Below are experts of layer 9 (counted from 0) of a mixture-of-experts language model. Rows are named router (the router's row for the expert), gate (a neuron's input weights, with its number), up (a neuron's input weights, with its number) and show model dimensions 112-223. Each number is 200 + 30 x the weight over its row's rms, rounded and kept within 0 to 999.
After each expert's rows: "gets" lists some tokens that make up at least twice as much of what it gets as of all text. This comes from a sample of Wikipedia text that the model never trained on. Tokens count by the router's weight.

# expert 19
router,165,221,136,185,211,171,202,145,197,208,209,254,171,178,201,166,232,215,193,251,213,204,185,192,186,183,188,232,221,207,156,186,238,246,229,153,192,246,210,177,194,184,234,217,212,160,178,207,192,253,217,169,200,194,241,198,182,154,207,170,158,141,200,245,146,145,208,136,209,184,224,213,197,206,143,157,200,188,209,189,208,263,183,230,238,213,253,172,244,173,205,173,236,213,217,230,183,230,183,249,238,230,192,180,199,179,213,168,177,226,229,256
gate0,202,190,187,166,205,206,212,198,209,183,239,186,204,192,220,194,170,186,142,162,212,165,213,267,183,224,214,191,168,147,184,202,199,232,231,134,197,208,235,144,152,196,233,199,214,201,176,208,196,250,173,243,193,215,202,223,166,235,178,202,184,190,165,185,205,166,183,196,218,208,218,123,121,211,206,132,204,203,210,199,151,167,221,210,220,162,191,182,213,250,195,227,183,163,241,229,204,217,235,250,232,199,158,224,204,218,176,192,179,166,222,177
up0,179,200,218,172,223,148,166,165,215,181,171,213,220,133,254,231,170,198,282,169,178,167,225,212,215,262,206,216,168,180,180,225,205,245,177,195,198,197,210,173,166,180,188,188,178,186,212,191,148,190,219,154,207,173,212,191,210,202,176,222,203,172,166,180,196,174,192,149,250,172,238,208,219,205,152,217,136,224,192,175,185,204,170,241,175,154,254,177,229,210,219,247,215,236,235,218,191,191,182,109,155,172,158,212,219,174,198,241,169,242,158,174
gets: " of the", " in the", " to", " to the", " for the", " from the"

# expert 61
router,183,240,203,224,176,147,263,166,191,245,203,180,280,176,218,215,197,195,197,185,224,184,245,174,182,212,160,186,177,194,196,212,149,157,238,196,237,210,189,182,244,168,182,230,196,205,183,214,185,240,247,210,226,150,228,226,239,163,208,180,228,165,136,177,225,205,162,197,182,200,223,190,205,194,203,182,215,203,208,201,206,168,154,180,185,216,179,164,163,196,227,221,214,176,213,248,246,194,175,223,145,172,231,181,217,221,183,185,244,238,234,232
gate0,189,168,268,222,249,173,237,235,206,219,212,191,203,193,204,218,226,175,200,183,174,249,229,204,181,100,217,162,173,210,219,218,223,204,188,238,180,238,163,247,193,231,166,198,194,210,233,197,234,258,202,201,210,228,224,243,222,168,197,188,180,200,189,219,187,186,152,178,175,274,184,156,223,184,231,186,214,186,180,235,211,234,177,239,164,205,197,213,183,178,175,255,183,183,185,222,143,208,240,207,217,151,185,213,233,199,167,241,233,187,214,173
up0,180,235,248,215,187,206,208,167,195,171,233,215,220,222,192,176,218,229,192,217,169,184,240,189,243,224,233,179,193,223,230,177,202,231,218,257,156,173,215,173,207,190,194,218,133,210,199,231,197,170,167,190,209,195,189,262,194,192,214,162,221,164,239,189,198,147,202,235,208,134,183,271,227,206,198,147,175,110,178,126,207,197,230,208,180,188,226,181,208,111,238,187,244,221,235,182,206,181,180,196,189,208,181,246,147,161,188,208,222,231,205,234
gets: "ing", "ed", " known", " said", " found", "ated"

# expert 3
router,186,190,165,156,224,179,189,177,224,232,194,159,176,244,182,186,204,237,205,180,173,262,188,204,232,188,191,260,174,161,182,195,156,245,176,238,228,158,196,155,230,210,231,190,187,156,210,267,194,202,238,185,162,202,169,220,202,228,241,177,199,246,235,170,181,188,233,214,157,254,155,140,224,166,162,167,262,191,191,217,192,214,254,244,182,246,198,181,184,170,197,173,173,220,217,236,246,185,216,203,243,159,143,218,226,248,201,170,192,251,218,217
gate0,168,221,180,169,202,186,162,225,159,191,136,211,176,213,201,174,208,264,246,264,199,209,192,132,158,202,206,169,223,202,228,195,210,235,212,225,213,220,199,129,196,184,286,213,217,208,201,153,211,220,207,210,169,200,193,186,156,173,237,257,213,177,215,238,196,217,225,235,225,206,239,201,213,167,220,193,168,200,182,239,202,203,199,200,214,98,191,209,183,173,206,203,198,128,207,215,240,198,204,201,181,164,202,191,185,247,222,227,205,181,212,205
up0,191,214,215,241,187,164,207,201,227,199,212,176,212,185,201,167,254,195,219,126,231,235,180,161,243,193,162,184,277,203,175,215,189,181,201,220,129,212,211,178,211,195,199,185,195,190,198,151,204,166,209,167,185,216,148,194,193,195,198,171,231,198,197,191,164,206,161,190,206,225,113,200,199,187,186,194,217,218,194,140,179,191,217,230,234,217,206,226,164,230,261,183,186,237,182,199,231,149,239,161,177,185,141,250,164,198,218,203,164,156,144,219
gets: " that", " which", " who", ", which", " that the", " the"

# expert 69
router,204,226,158,172,225,166,242,155,246,213,223,165,189,180,180,260,222,173,174,269,203,166,172,180,223,212,176,199,162,238,228,214,188,233,238,162,220,213,176,238,234,182,207,239,260,208,218,165,226,157,192,195,169,240,227,163,203,117,212,140,145,218,202,228,162,163,204,226,151,187,248,229,240,168,195,209,221,125,218,203,222,193,216,261,245,198,216,220,239,210,156,193,193,193,199,249,219,228,150,221,231,164,198,187,169,175,192,209,181,252,214,285
gate0,205,215,162,159,172,185,195,158,200,233,213,154,206,202,250,175,211,226,144,185,190,219,220,184,220,170,211,221,177,199,214,176,187,194,181,137,193,208,202,168,242,190,248,227,195,217,164,232,211,185,179,196,154,157,162,208,262,209,197,221,187,219,205,200,201,215,211,236,199,216,223,184,194,180,179,141,177,127,147,212,187,206,200,212,255,213,206,208,147,189,257,235,253,231,188,209,256,140,221,219,227,184,183,193,191,191,218,185,224,201,231,225
up0,180,167,220,233,241,194,196,223,223,197,223,202,147,167,203,220,192,174,169,226,228,116,171,194,152,221,159,212,201,247,233,208,139,181,211,165,192,191,198,241,177,211,234,207,180,155,174,194,172,234,205,215,184,191,211,227,203,244,196,177,210,193,149,157,200,170,185,229,166,224,223,185,235,259,186,242,256,200,177,157,167,167,192,206,205,155,226,172,214,170,181,206,206,148,187,206,202,252,232,194,242,244,277,238,238,200,178,219,227,173,176,189
gets: " the", " to", " at", "ing", "ed", " in"

# expert 10
router,233,186,174,180,186,167,237,174,152,196,270,169,204,159,198,233,184,188,180,194,154,209,166,184,186,165,188,228,223,232,158,200,172,198,223,147,203,245,203,203,188,190,213,226,247,180,230,229,153,228,199,184,167,131,237,165,197,242,226,208,191,158,195,194,163,176,209,212,188,153,178,165,237,215,193,216,230,190,248,245,217,203,216,175,235,176,195,187,188,175,233,171,245,152,211,230,218,123,155,224,177,196,244,243,188,181,175,195,194,217,264,203
gate0,197,190,167,214,173,220,217,161,206,225,203,191,187,206,228,150,193,213,224,228,207,202,241,220,198,189,211,159,266,233,155,211,221,144,206,199,223,171,257,208,227,197,209,186,196,237,145,189,253,249,224,248,183,202,179,250,197,238,212,191,191,257,160,201,160,175,206,185,168,248,198,217,263,190,178,197,205,233,142,197,182,165,217,216,179,278,218,172,227,269,208,193,215,214,115,142,171,189,172,146,225,194,230,211,216,196,222,172,195,188,196,156
up0,164,216,219,213,218,168,300,189,198,203,223,177,152,212,204,154,200,172,202,191,173,195,171,164,181,168,178,224,259,218,151,227,160,207,240,188,201,240,185,190,218,167,201,214,225,165,216,171,182,273,233,200,201,143,269,191,195,172,207,250,163,182,147,199,187,219,154,174,220,197,255,177,217,213,219,215,190,221,227,256,219,197,174,169,252,161,208,214,244,214,160,220,209,171,226,219,255,161,178,204,174,157,245,223,249,167,170,169,202,200,231,206
gets: " of the", " in the", " the", " of", " on the", " in"

# expert 54
router,155,185,200,244,228,167,160,191,191,228,136,219,189,137,197,183,177,177,173,171,211,203,199,199,180,211,154,146,189,259,222,240,196,205,253,187,253,204,217,200,182,188,210,218,208,247,179,201,143,208,158,159,192,245,200,198,197,204,238,193,191,198,188,181,167,195,191,193,214,260,214,254,144,234,246,153,129,201,201,210,227,192,184,233,203,206,197,247,265,150,216,166,193,299,227,241,199,226,167,188,228,185,168,171,189,218,190,186,141,151,205,225
gate1,190,245,203,217,160,213,175,215,161,274,188,205,230,192,213,209,185,211,143,187,193,201,198,217,211,150,230,241,198,186,203,206,201,189,205,205,148,195,213,229,220,182,194,172,207,261,231,203,200,133,227,221,159,202,178,225,231,166,185,262,249,226,168,163,188,207,166,192,186,219,180,188,157,215,207,221,201,182,216,165,224,183,230,211,179,221,225,152,192,181,221,252,196,181,154,276,208,173,153,166,284,210,203,254,205,219,220,173,185,177,213,146
up1,245,170,258,213,213,191,153,288,200,161,197,173,174,221,217,194,149,213,238,167,217,243,196,203,200,202,193,224,208,200,201,172,189,176,178,209,200,199,192,211,202,196,180,204,189,174,264,209,204,233,211,227,251,217,199,182,228,290,225,206,194,179,233,227,210,186,207,214,187,174,242,193,200,145,170,235,204,230,179,237,204,243,246,101,198,201,188,212,179,225,154,201,188,201,224,153,217,228,187,204,217,181,202,197,235,189,213,249,211,206,137,202
gets: " | ", " |", "–", "| ", "0", " / ("

# expert 71
router,191,202,215,216,212,210,206,186,236,145,192,253,214,155,147,169,203,180,235,168,184,175,149,125,195,173,191,253,217,144,195,210,219,169,258,228,170,178,206,256,251,180,168,227,199,234,219,151,243,202,210,188,175,181,199,185,176,156,247,192,244,192,146,202,217,209,192,268,215,179,175,180,227,232,215,176,190,166,151,171,248,199,193,235,199,171,109,198,190,210,233,269,197,248,188,202,190,237,201,171,140,175,226,173,182,195,195,193,179,225,199,190
gate0,243,193,223,144,252,188,179,207,210,170,201,217,178,223,203,179,195,189,167,179,253,199,210,197,211,218,204,197,251,228,188,172,178,206,248,216,251,215,163,224,155,244,151,208,195,198,197,187,185,243,195,211,217,220,196,196,150,229,232,207,205,200,221,215,178,187,217,127,201,173,214,214,207,244,222,226,250,211,206,160,206,217,254,203,147,186,230,154,236,231,201,190,218,172,222,186,183,196,211,176,189,239,167,205,221,162,169,218,178,191,227,149
up0,218,201,188,222,207,192,189,173,218,228,154,140,207,222,186,250,197,232,212,187,211,217,228,244,238,147,208,165,176,190,174,231,248,220,163,212,185,156,212,191,209,222,176,158,184,202,171,245,190,157,147,205,222,230,207,223,180,170,209,206,123,173,194,205,202,214,230,236,229,189,231,169,228,223,184,162,190,217,230,264,204,184,161,143,173,260,235,239,171,201,179,191,144,186,193,157,175,216,205,198,168,238,149,167,216,255,214,160,185,217,195,194
gets: "ly", "y", "ry", "le", "ure", "ing"

# expert 12
router,223,276,172,161,147,189,189,189,234,191,199,195,226,217,188,216,223,258,247,229,172,251,178,224,223,188,192,211,208,178,189,210,248,218,216,196,173,182,155,166,176,187,243,204,187,170,232,240,133,256,249,168,191,200,245,200,201,211,196,149,142,239,233,155,178,174,217,158,162,178,205,144,220,133,142,233,204,197,169,184,208,258,241,216,242,237,175,247,201,210,206,216,210,234,212,226,238,211,145,158,199,163,177,207,165,258,184,171,174,217,226,255
gate0,212,153,261,217,220,208,185,236,238,214,169,219,158,206,166,207,201,229,178,198,233,174,228,141,236,174,177,181,199,197,215,199,207,222,152,144,191,255,203,174,228,200,172,202,194,200,192,197,224,203,209,209,158,164,185,197,254,140,224,218,202,193,188,200,245,153,186,222,217,228,224,176,168,222,188,220,182,137,196,208,220,175,148,217,219,207,250,183,248,178,189,181,223,159,164,178,233,220,215,196,221,208,261,216,235,189,215,128,189,207,141,207
up0,176,248,197,189,176,169,228,238,200,191,152,212,220,202,191,199,186,216,212,132,188,225,203,192,197,180,186,218,179,131,234,208,234,180,204,174,178,184,183,159,206,191,208,201,211,217,218,250,184,238,167,228,143,185,185,177,162,175,185,257,220,228,226,229,203,223,161,173,142,211,135,160,185,192,218,221,181,142,175,171,186,183,235,212,195,246,146,198,173,176,186,221,195,203,215,182,210,210,198,163,188,163,168,240,229,197,200,175,183,169,202,220
gets: " her", " it", " he", " him", " his", " them"

# expert 47
router,207,203,180,191,199,204,230,219,212,147,214,187,154,260,154,163,189,177,238,158,202,239,171,232,187,179,175,190,186,180,161,215,179,173,228,248,213,145,166,231,175,204,189,231,159,241,197,150,182,178,212,225,244,155,177,197,229,242,248,185,224,188,170,196,187,152,228,219,241,193,197,150,253,191,234,167,188,172,212,230,238,178,180,162,195,185,209,203,214,227,244,223,176,233,244,151,161,229,168,209,166,212,160,196,198,182,183,226,227,179,219,178
gate0,190,165,198,210,225,227,202,234,209,191,154,214,206,247,199,179,197,224,230,207,234,191,163,119,204,209,204,201,212,188,175,230,215,215,188,207,190,209,172,202,250,194,199,261,180,172,201,183,213,221,196,248,227,170,148,137,162,261,213,209,189,220,160,242,201,241,172,226,192,181,209,185,221,207,195,241,156,215,225,192,196,266,208,205,260,229,160,197,197,235,196,201,169,170,167,183,150,223,147,186,197,208,191,174,210,230,223,126,187,198,213,195
up0,225,227,189,230,188,183,231,158,233,207,282,194,209,177,202,206,145,213,200,174,177,191,225,196,233,231,236,131,168,192,164,196,230,239,183,188,165,204,215,181,222,196,258,232,201,249,203,234,233,178,251,180,203,161,226,187,245,214,206,169,226,239,209,179,206,255,199,213,213,272,233,218,225,206,185,162,215,214,168,231,217,147,188,242,225,204,188,272,205,147,204,169,221,186,203,207,233,227,224,188,200,121,260,236,155,179,213,188,216,235,225,200
gets: "us", "a", "ia", "is", "i", "ata"

# expert 28
router,232,213,191,129,189,225,158,191,219,159,196,233,189,135,205,236,150,187,203,238,154,206,170,253,207,220,193,179,228,209,207,222,192,244,232,190,207,217,193,241,197,160,170,243,220,156,224,157,239,187,225,202,181,243,148,158,173,176,200,190,156,169,215,162,197,149,207,159,170,177,206,187,201,150,177,232,180,190,193,152,216,231,220,236,242,180,178,190,192,210,203,264,217,197,209,206,254,191,195,187,151,233,207,227,150,184,197,185,174,145,201,151
gate0,196,188,187,171,238,219,239,209,119,217,153,251,210,183,216,210,205,241,189,128,218,193,210,195,174,173,196,171,174,225,233,241,153,159,226,251,202,202,218,204,197,215,193,215,188,259,148,221,238,199,218,256,266,166,207,247,227,238,189,235,239,204,209,213,201,155,171,183,191,260,157,141,226,233,205,228,219,186,200,227,158,205,167,200,161,212,186,195,162,159,177,240,231,235,170,191,207,201,228,244,209,194,201,167,256,200,227,241,175,192,192,162
up0,194,139,203,176,230,289,233,182,149,208,201,231,206,167,212,224,217,204,184,195,161,204,198,178,175,199,139,167,188,214,228,207,168,220,287,207,208,179,189,177,218,141,197,184,216,196,228,172,182,248,210,204,150,193,203,231,185,165,205,189,206,188,179,206,191,159,251,173,176,185,222,234,211,165,225,231,210,203,192,192,182,191,200,253,251,175,193,235,150,198,193,274,145,248,197,214,211,157,164,167,204,186,230,208,251,167,177,188,212,207,136,198
gets: " to", " not", " I", " be", " l", " re"

# expert 43
router,157,173,222,257,240,185,213,174,193,169,180,230,216,256,147,196,182,239,216,163,217,172,230,127,231,181,152,217,201,202,230,227,196,171,226,202,165,190,237,235,252,176,246,237,206,224,242,166,193,201,165,227,231,189,159,186,226,234,254,200,172,196,231,184,227,222,194,185,169,186,185,209,230,164,252,202,210,226,164,213,208,209,176,138,275,185,237,229,205,201,260,238,164,217,161,216,158,209,163,180,173,142,201,250,212,179,174,211,177,170,201,164
gate0,212,162,198,229,229,186,203,270,205,174,214,169,247,268,205,234,195,123,205,181,236,208,221,214,177,233,211,204,201,137,186,182,186,172,268,243,172,173,223,234,220,216,204,232,149,159,157,196,249,230,180,252,210,233,191,129,178,178,231,222,208,221,194,255,217,229,181,232,143,170,219,225,234,193,187,232,172,236,222,246,224,138,209,177,216,195,202,201,178,192,208,169,213,214,174,159,176,199,171,209,159,249,176,236,128,198,159,203,216,287,183,245
up0,206,210,204,213,222,156,201,167,176,159,250,227,216,224,156,152,184,199,246,217,212,217,200,229,213,274,120,220,142,198,159,195,189,218,249,208,147,181,171,133,134,184,221,191,202,177,177,207,172,243,191,201,230,199,150,163,172,228,260,197,164,200,237,260,151,213,183,222,158,221,244,218,232,176,181,233,201,256,201,199,215,163,252,163,214,170,215,206,205,205,247,205,249,161,163,172,150,222,153,197,155,113,199,206,174,162,171,230,152,195,196,154
gets: " de", "o", "io", "ie", "a", "ia"

# expert 14
router,190,222,194,172,197,192,204,179,188,198,260,161,247,210,227,166,195,215,207,228,220,154,194,151,206,230,191,190,166,267,182,177,144,216,167,168,169,198,198,181,198,218,207,218,170,160,235,266,237,204,221,184,186,184,231,232,195,225,183,197,224,213,177,251,176,191,160,183,188,161,181,245,190,209,205,220,230,212,228,204,188,241,203,205,206,228,235,116,157,201,203,209,175,229,184,174,203,188,190,182,216,178,235,247,219,210,204,241,243,263,202,212
gate0,191,172,166,179,230,232,133,196,163,237,178,175,218,201,180,196,199,218,225,153,218,196,296,171,196,206,190,136,192,187,182,233,201,196,152,182,182,181,244,239,208,176,174,208,194,202,179,197,231,189,179,236,207,193,192,200,206,152,204,205,204,184,213,159,250,217,158,178,216,221,240,239,153,238,190,152,212,238,215,153,183,168,174,203,190,238,244,244,218,200,154,163,219,240,181,232,137,214,211,232,203,224,189,187,203,210,224,195,197,182,222,189
up0,212,181,180,196,236,197,213,210,215,200,194,237,174,192,194,152,269,240,166,198,205,218,163,181,214,248,198,253,151,191,247,181,221,190,224,228,202,228,201,201,180,236,203,172,213,202,152,243,225,196,136,197,284,176,183,200,165,190,211,193,163,215,260,240,178,176,278,186,175,170,197,199,213,204,200,242,204,142,184,230,166,230,204,119,164,184,191,228,214,191,196,166,191,182,200,195,214,240,191,183,188,225,184,145,222,254,228,199,202,204,130,217
gets: " was", "'s", " has", " is", " played", " had"

# expert 1
router,208,163,241,199,234,172,209,207,209,203,182,198,237,226,169,219,135,170,181,202,190,225,257,178,207,172,126,219,206,206,189,216,194,178,178,147,187,179,116,209,241,217,189,204,164,188,221,175,225,218,186,167,239,161,168,191,203,186,192,139,217,213,214,229,209,182,222,235,196,144,166,158,193,173,184,182,233,172,260,178,209,239,211,148,239,187,195,183,179,139,229,239,197,154,233,241,234,180,152,156,225,200,182,225,171,179,176,253,192,224,235,151
gate0,150,157,193,200,216,146,224,239,164,273,201,234,195,139,217,190,172,193,201,152,164,242,204,197,162,214,207,159,112,257,214,223,181,205,251,130,237,210,242,178,161,210,183,183,231,181,168,163,212,155,200,175,200,237,250,216,188,188,157,204,205,226,237,191,179,154,204,221,225,173,197,172,202,164,246,172,212,184,212,154,187,222,249,175,216,193,202,180,174,201,165,242,232,210,169,167,256,174,173,234,257,189,225,180,237,200,234,238,193,195,174,190
up0,197,148,206,151,215,181,176,167,216,174,253,196,146,258,198,194,227,193,130,203,149,217,224,216,196,218,189,205,214,166,187,198,170,231,163,134,153,187,170,227,255,196,191,208,204,162,238,176,188,242,229,232,180,174,238,184,158,197,163,212,191,222,227,269,183,248,165,195,198,209,180,160,269,175,184,214,187,221,211,179,185,197,217,206,209,219,190,189,248,204,152,190,194,211,241,229,219,189,191,181,254,159,174,222,176,191,221,163,185,193,186,128
gets: "\n", ":", " –", " |", " as", " -"

# expert 41
router,197,244,152,180,244,182,197,168,232,153,100,177,138,255,182,158,193,212,175,188,182,216,184,213,154,208,193,207,228,186,221,220,196,175,181,192,161,195,119,162,223,206,193,222,182,197,221,162,173,186,240,169,170,198,228,151,220,158,191,164,173,240,154,170,158,228,147,212,188,229,239,169,172,198,229,168,213,202,206,216,208,156,177,207,268,172,154,180,216,216,256,231,164,224,184,159,180,244,211,178,220,179,200,149,159,150,178,173,198,174,246,141
gate0,207,221,134,161,236,172,224,206,162,262,184,196,176,258,214,195,194,214,185,225,182,186,215,148,133,156,199,257,212,202,123,226,184,212,188,199,245,214,220,203,227,192,152,231,201,190,216,181,193,145,240,190,245,129,144,168,239,188,193,163,191,186,217,176,183,185,209,225,190,227,201,166,191,159,199,198,189,205,211,185,201,234,147,179,246,200,165,200,161,204,183,207,181,142,254,163,240,194,208,206,175,154,269,178,244,230,200,168,256,216,199,178
up0,169,195,159,186,208,182,194,225,228,236,233,224,195,137,179,220,215,190,147,195,209,240,231,187,153,198,203,203,158,220,188,241,169,204,191,183,205,174,187,157,227,164,244,239,218,156,232,161,219,199,234,175,240,187,214,180,195,183,212,173,170,257,171,202,183,186,197,198,191,213,209,249,208,191,212,208,167,223,142,193,191,171,212,271,211,200,185,217,194,210,255,176,200,175,174,182,224,269,218,183,210,163,250,227,193,189,193,171,210,171,230,194
gets: " was", " were", " is", " are", " a", " had"

# expert 13
router,159,206,166,171,212,186,224,206,193,227,183,203,174,200,154,169,243,187,241,268,186,231,226,170,179,158,199,219,223,219,141,225,198,255,220,216,241,229,234,200,194,167,160,127,169,258,202,155,189,195,180,154,197,229,194,200,220,150,240,185,209,149,195,189,179,178,202,250,195,190,203,234,194,206,213,197,208,165,248,188,229,206,183,139,235,183,187,208,209,205,226,213,161,215,211,167,146,226,187,183,194,220,186,156,215,185,174,239,241,166,272,186
gate1,199,210,171,211,253,195,206,241,253,202,225,226,194,124,198,276,195,213,187,193,211,224,224,114,192,206,206,197,181,202,222,198,228,159,216,237,214,256,202,171,231,167,213,208,207,244,195,205,252,276,266,197,151,226,188,163,203,142,230,201,236,209,188,212,293,227,221,202,190,236,223,196,186,198,216,196,249,203,255,169,220,229,228,175,182,183,214,162,214,167,210,163,203,177,203,230,218,226,217,205,224,173,243,222,221,204,213,186,182,144,202,227
up1,172,171,219,197,244,192,159,201,175,245,113,200,201,146,174,176,178,194,234,208,185,225,216,189,153,198,172,232,216,236,191,221,212,171,216,169,205,228,244,174,175,172,236,202,216,203,254,194,207,214,246,162,195,251,206,187,232,137,234,171,208,185,204,218,212,173,212,176,201,210,252,228,139,259,224,243,186,199,222,206,225,226,228,180,188,168,228,214,168,172,210,183,222,239,233,184,144,262,147,219,237,161,233,133,162,158,190,221,211,185,190,224
gets: "\n", " | ", " Stadium", " |  |", " School", ") | "

# expert 18
router,180,161,131,146,237,156,212,214,212,152,165,188,190,247,135,207,208,182,221,255,178,214,204,190,168,183,189,211,184,204,170,235,175,190,213,218,260,201,140,166,187,189,203,204,157,189,227,143,162,225,158,180,245,177,201,188,237,183,240,200,226,191,261,159,185,204,182,206,247,189,186,166,238,241,203,167,171,158,175,186,188,163,178,185,213,186,228,202,220,188,180,170,195,186,205,199,213,192,225,220,160,227,136,126,224,198,158,221,189,169,247,185
gate1,205,135,207,214,175,243,139,250,184,180,189,132,238,212,208,248,117,196,156,181,218,218,208,233,239,195,256,103,195,154,246,153,257,248,223,170,212,196,196,254,271,223,182,219,169,202,194,218,252,242,208,195,187,193,186,184,154,243,173,210,228,222,197,182,190,227,170,199,183,192,144,163,231,199,220,136,179,208,215,201,229,187,206,218,194,202,177,158,122,183,255,238,190,182,215,199,201,186,217,175,185,170,149,231,180,176,198,152,195,133,202,186
up1,218,206,200,201,177,159,211,227,214,165,169,195,224,159,189,150,157,164,218,227,194,282,183,232,178,227,228,186,169,229,258,191,226,219,264,169,183,156,177,214,194,185,198,178,200,201,191,169,215,215,203,187,213,209,221,193,189,188,204,156,140,234,156,144,140,203,187,185,208,232,199,190,173,162,229,119,164,188,187,196,226,228,212,254,175,190,222,231,165,188,241,263,166,181,197,157,236,238,209,223,210,171,156,180,170,133,234,184,225,204,196,196
gets: " | ", " (", ") | ", "\" (", "; ", " |"

# expert 68
router,188,150,182,155,213,168,257,243,222,236,214,200,180,187,178,235,177,203,190,223,273,193,237,270,186,240,193,237,176,243,237,182,243,202,141,221,208,240,164,183,166,210,197,170,170,170,163,245,233,200,183,176,206,194,182,215,203,169,213,188,177,164,192,165,230,216,220,200,250,249,219,192,177,234,214,184,202,171,269,198,184,181,225,150,160,186,201,176,169,162,207,237,191,188,153,188,179,221,252,200,198,135,255,172,241,189,239,184,224,167,159,220
gate0,148,181,229,219,217,181,225,208,224,218,150,204,246,163,177,242,166,210,201,186,170,245,170,208,177,191,190,200,243,205,204,174,189,230,188,192,181,239,297,201,185,196,215,172,130,161,226,213,192,280,241,197,210,195,249,174,179,152,227,201,202,217,209,162,186,221,258,205,169,243,219,234,247,227,183,198,164,176,181,190,195,170,186,224,228,177,136,195,209,154,216,212,222,196,153,186,278,228,194,182,127,169,212,183,218,166,181,155,124,195,242,188
up0,201,234,202,210,187,188,215,212,192,261,192,250,222,178,225,227,196,216,212,235,195,211,209,188,239,203,214,209,133,213,195,187,186,183,295,189,222,179,208,209,208,210,230,207,170,191,182,216,189,229,171,166,201,176,187,242,224,250,207,264,177,190,187,201,217,175,190,208,175,160,185,190,184,220,193,210,181,204,166,230,247,214,224,166,245,249,243,200,171,206,219,190,223,165,187,179,187,170,203,240,203,253,211,185,213,178,222,168,244,222,202,234
gets: "\n", "\n\n", "-", "–", "==", "; "

# expert 33
router,210,167,201,222,234,196,212,179,198,186,228,237,196,177,202,216,198,204,184,170,138,213,212,199,162,171,220,207,190,208,248,215,226,159,154,225,224,163,196,223,185,197,194,246,235,252,206,156,223,201,179,195,249,231,208,189,263,150,141,222,215,227,199,155,205,226,203,183,202,202,192,176,199,161,230,175,225,220,197,244,199,173,176,184,167,140,241,188,219,214,182,245,177,184,186,199,191,216,201,218,235,169,201,139,208,205,170,152,263,223,194,125
gate0,222,139,190,180,167,221,232,251,202,188,245,214,231,195,216,193,211,202,165,213,195,158,160,159,202,211,216,219,190,187,159,203,251,225,223,149,206,175,223,225,191,244,192,151,174,220,166,180,177,155,219,228,204,173,186,168,149,194,226,250,183,186,178,196,215,186,212,240,198,173,176,179,164,189,218,239,197,185,145,210,209,220,221,186,185,130,221,264,205,188,197,212,173,205,236,176,165,208,210,218,184,262,225,196,237,195,205,218,213,234,221,168
up0,218,190,178,207,180,222,151,238,190,212,167,186,161,254,226,180,178,218,159,185,174,248,207,240,210,169,256,213,173,158,204,214,182,192,210,218,200,186,222,235,191,194,235,205,192,197,197,185,176,201,198,161,238,159,132,206,195,252,196,232,249,214,197,153,216,224,188,245,156,225,136,146,212,220,217,197,199,168,177,183,168,242,206,226,166,216,147,207,180,171,224,211,144,201,160,195,191,225,249,238,183,240,138,174,192,180,226,145,186,208,263,210
gets: ".", "s.", ").", "\".", "\"", "es."

# expert 76
router,227,242,248,195,241,203,202,192,259,249,205,157,193,219,161,231,186,182,181,240,186,196,217,232,214,169,171,242,136,211,226,182,199,188,162,188,211,213,160,209,155,192,184,179,252,217,173,234,231,154,172,166,169,233,155,244,203,251,235,158,196,213,162,231,218,224,187,237,231,254,210,158,202,230,168,211,261,186,171,135,144,200,177,207,159,203,163,151,157,209,162,157,186,162,181,211,156,170,191,213,221,218,254,170,167,212,250,190,233,214,197,210
gate0,211,206,231,254,198,219,227,188,173,255,201,238,206,199,181,238,256,206,155,193,200,154,220,207,213,190,190,252,197,222,190,217,184,226,207,193,184,170,182,265,235,213,224,189,179,236,222,188,206,193,168,186,170,159,206,277,242,209,205,270,155,284,173,248,193,190,192,199,188,247,220,209,224,228,197,131,183,229,292,189,214,151,233,188,198,198,231,189,206,182,167,243,173,236,187,129,170,161,210,226,261,226,183,250,237,209,172,191,255,152,180,232
up0,178,177,218,157,214,207,157,200,214,148,208,195,231,193,190,169,162,199,224,205,182,267,183,196,214,226,187,181,196,190,242,224,151,219,205,148,220,225,221,131,210,207,190,202,190,189,202,207,174,148,227,229,247,229,235,195,151,170,165,157,206,178,251,207,196,187,198,206,174,188,208,170,208,137,179,231,152,194,100,143,165,195,158,181,222,227,203,238,200,216,239,185,227,211,214,212,269,213,133,182,174,151,164,222,159,228,192,221,163,226,195,211
gets: "\n", "\n\n", " The", "The", ", the", "2"

# expert 45
router,239,233,209,157,199,207,204,157,209,182,226,194,245,191,211,195,172,194,227,191,184,208,136,217,180,205,203,134,231,179,204,205,253,247,175,157,228,183,240,162,164,160,199,190,201,192,252,182,206,157,203,270,185,276,155,193,177,170,184,239,202,248,217,243,220,228,222,195,184,166,219,238,205,161,212,192,193,242,225,180,226,207,217,178,192,182,185,188,170,231,223,232,218,214,242,216,175,245,176,186,202,249,217,199,169,164,179,173,202,249,222,242
gate0,232,281,187,125,187,208,217,157,235,155,185,221,192,221,192,144,185,220,198,219,195,202,167,246,262,180,246,182,202,191,246,199,201,215,224,181,167,262,168,163,161,188,198,203,234,209,208,232,198,241,222,192,184,256,247,192,211,186,156,193,193,220,216,192,186,217,226,185,276,194,164,177,206,211,177,192,222,204,175,157,204,208,187,152,154,199,159,231,202,198,230,192,201,203,187,215,179,167,205,161,178,184,133,210,222,178,169,146,203,196,245,210
up0,190,204,181,200,180,214,222,186,270,222,155,239,213,146,248,187,195,204,131,206,199,171,202,170,169,162,210,185,255,206,131,223,220,205,235,182,181,192,226,227,174,214,187,196,257,219,207,186,140,169,185,198,239,206,189,206,153,236,213,221,219,165,167,225,221,192,213,211,189,180,185,203,209,187,244,157,176,233,168,233,234,236,169,174,143,150,227,194,228,184,182,239,175,209,205,202,181,202,241,245,186,246,217,127,186,226,192,240,150,227,199,185
gets: "u", "o", "il", "a", "al", "e"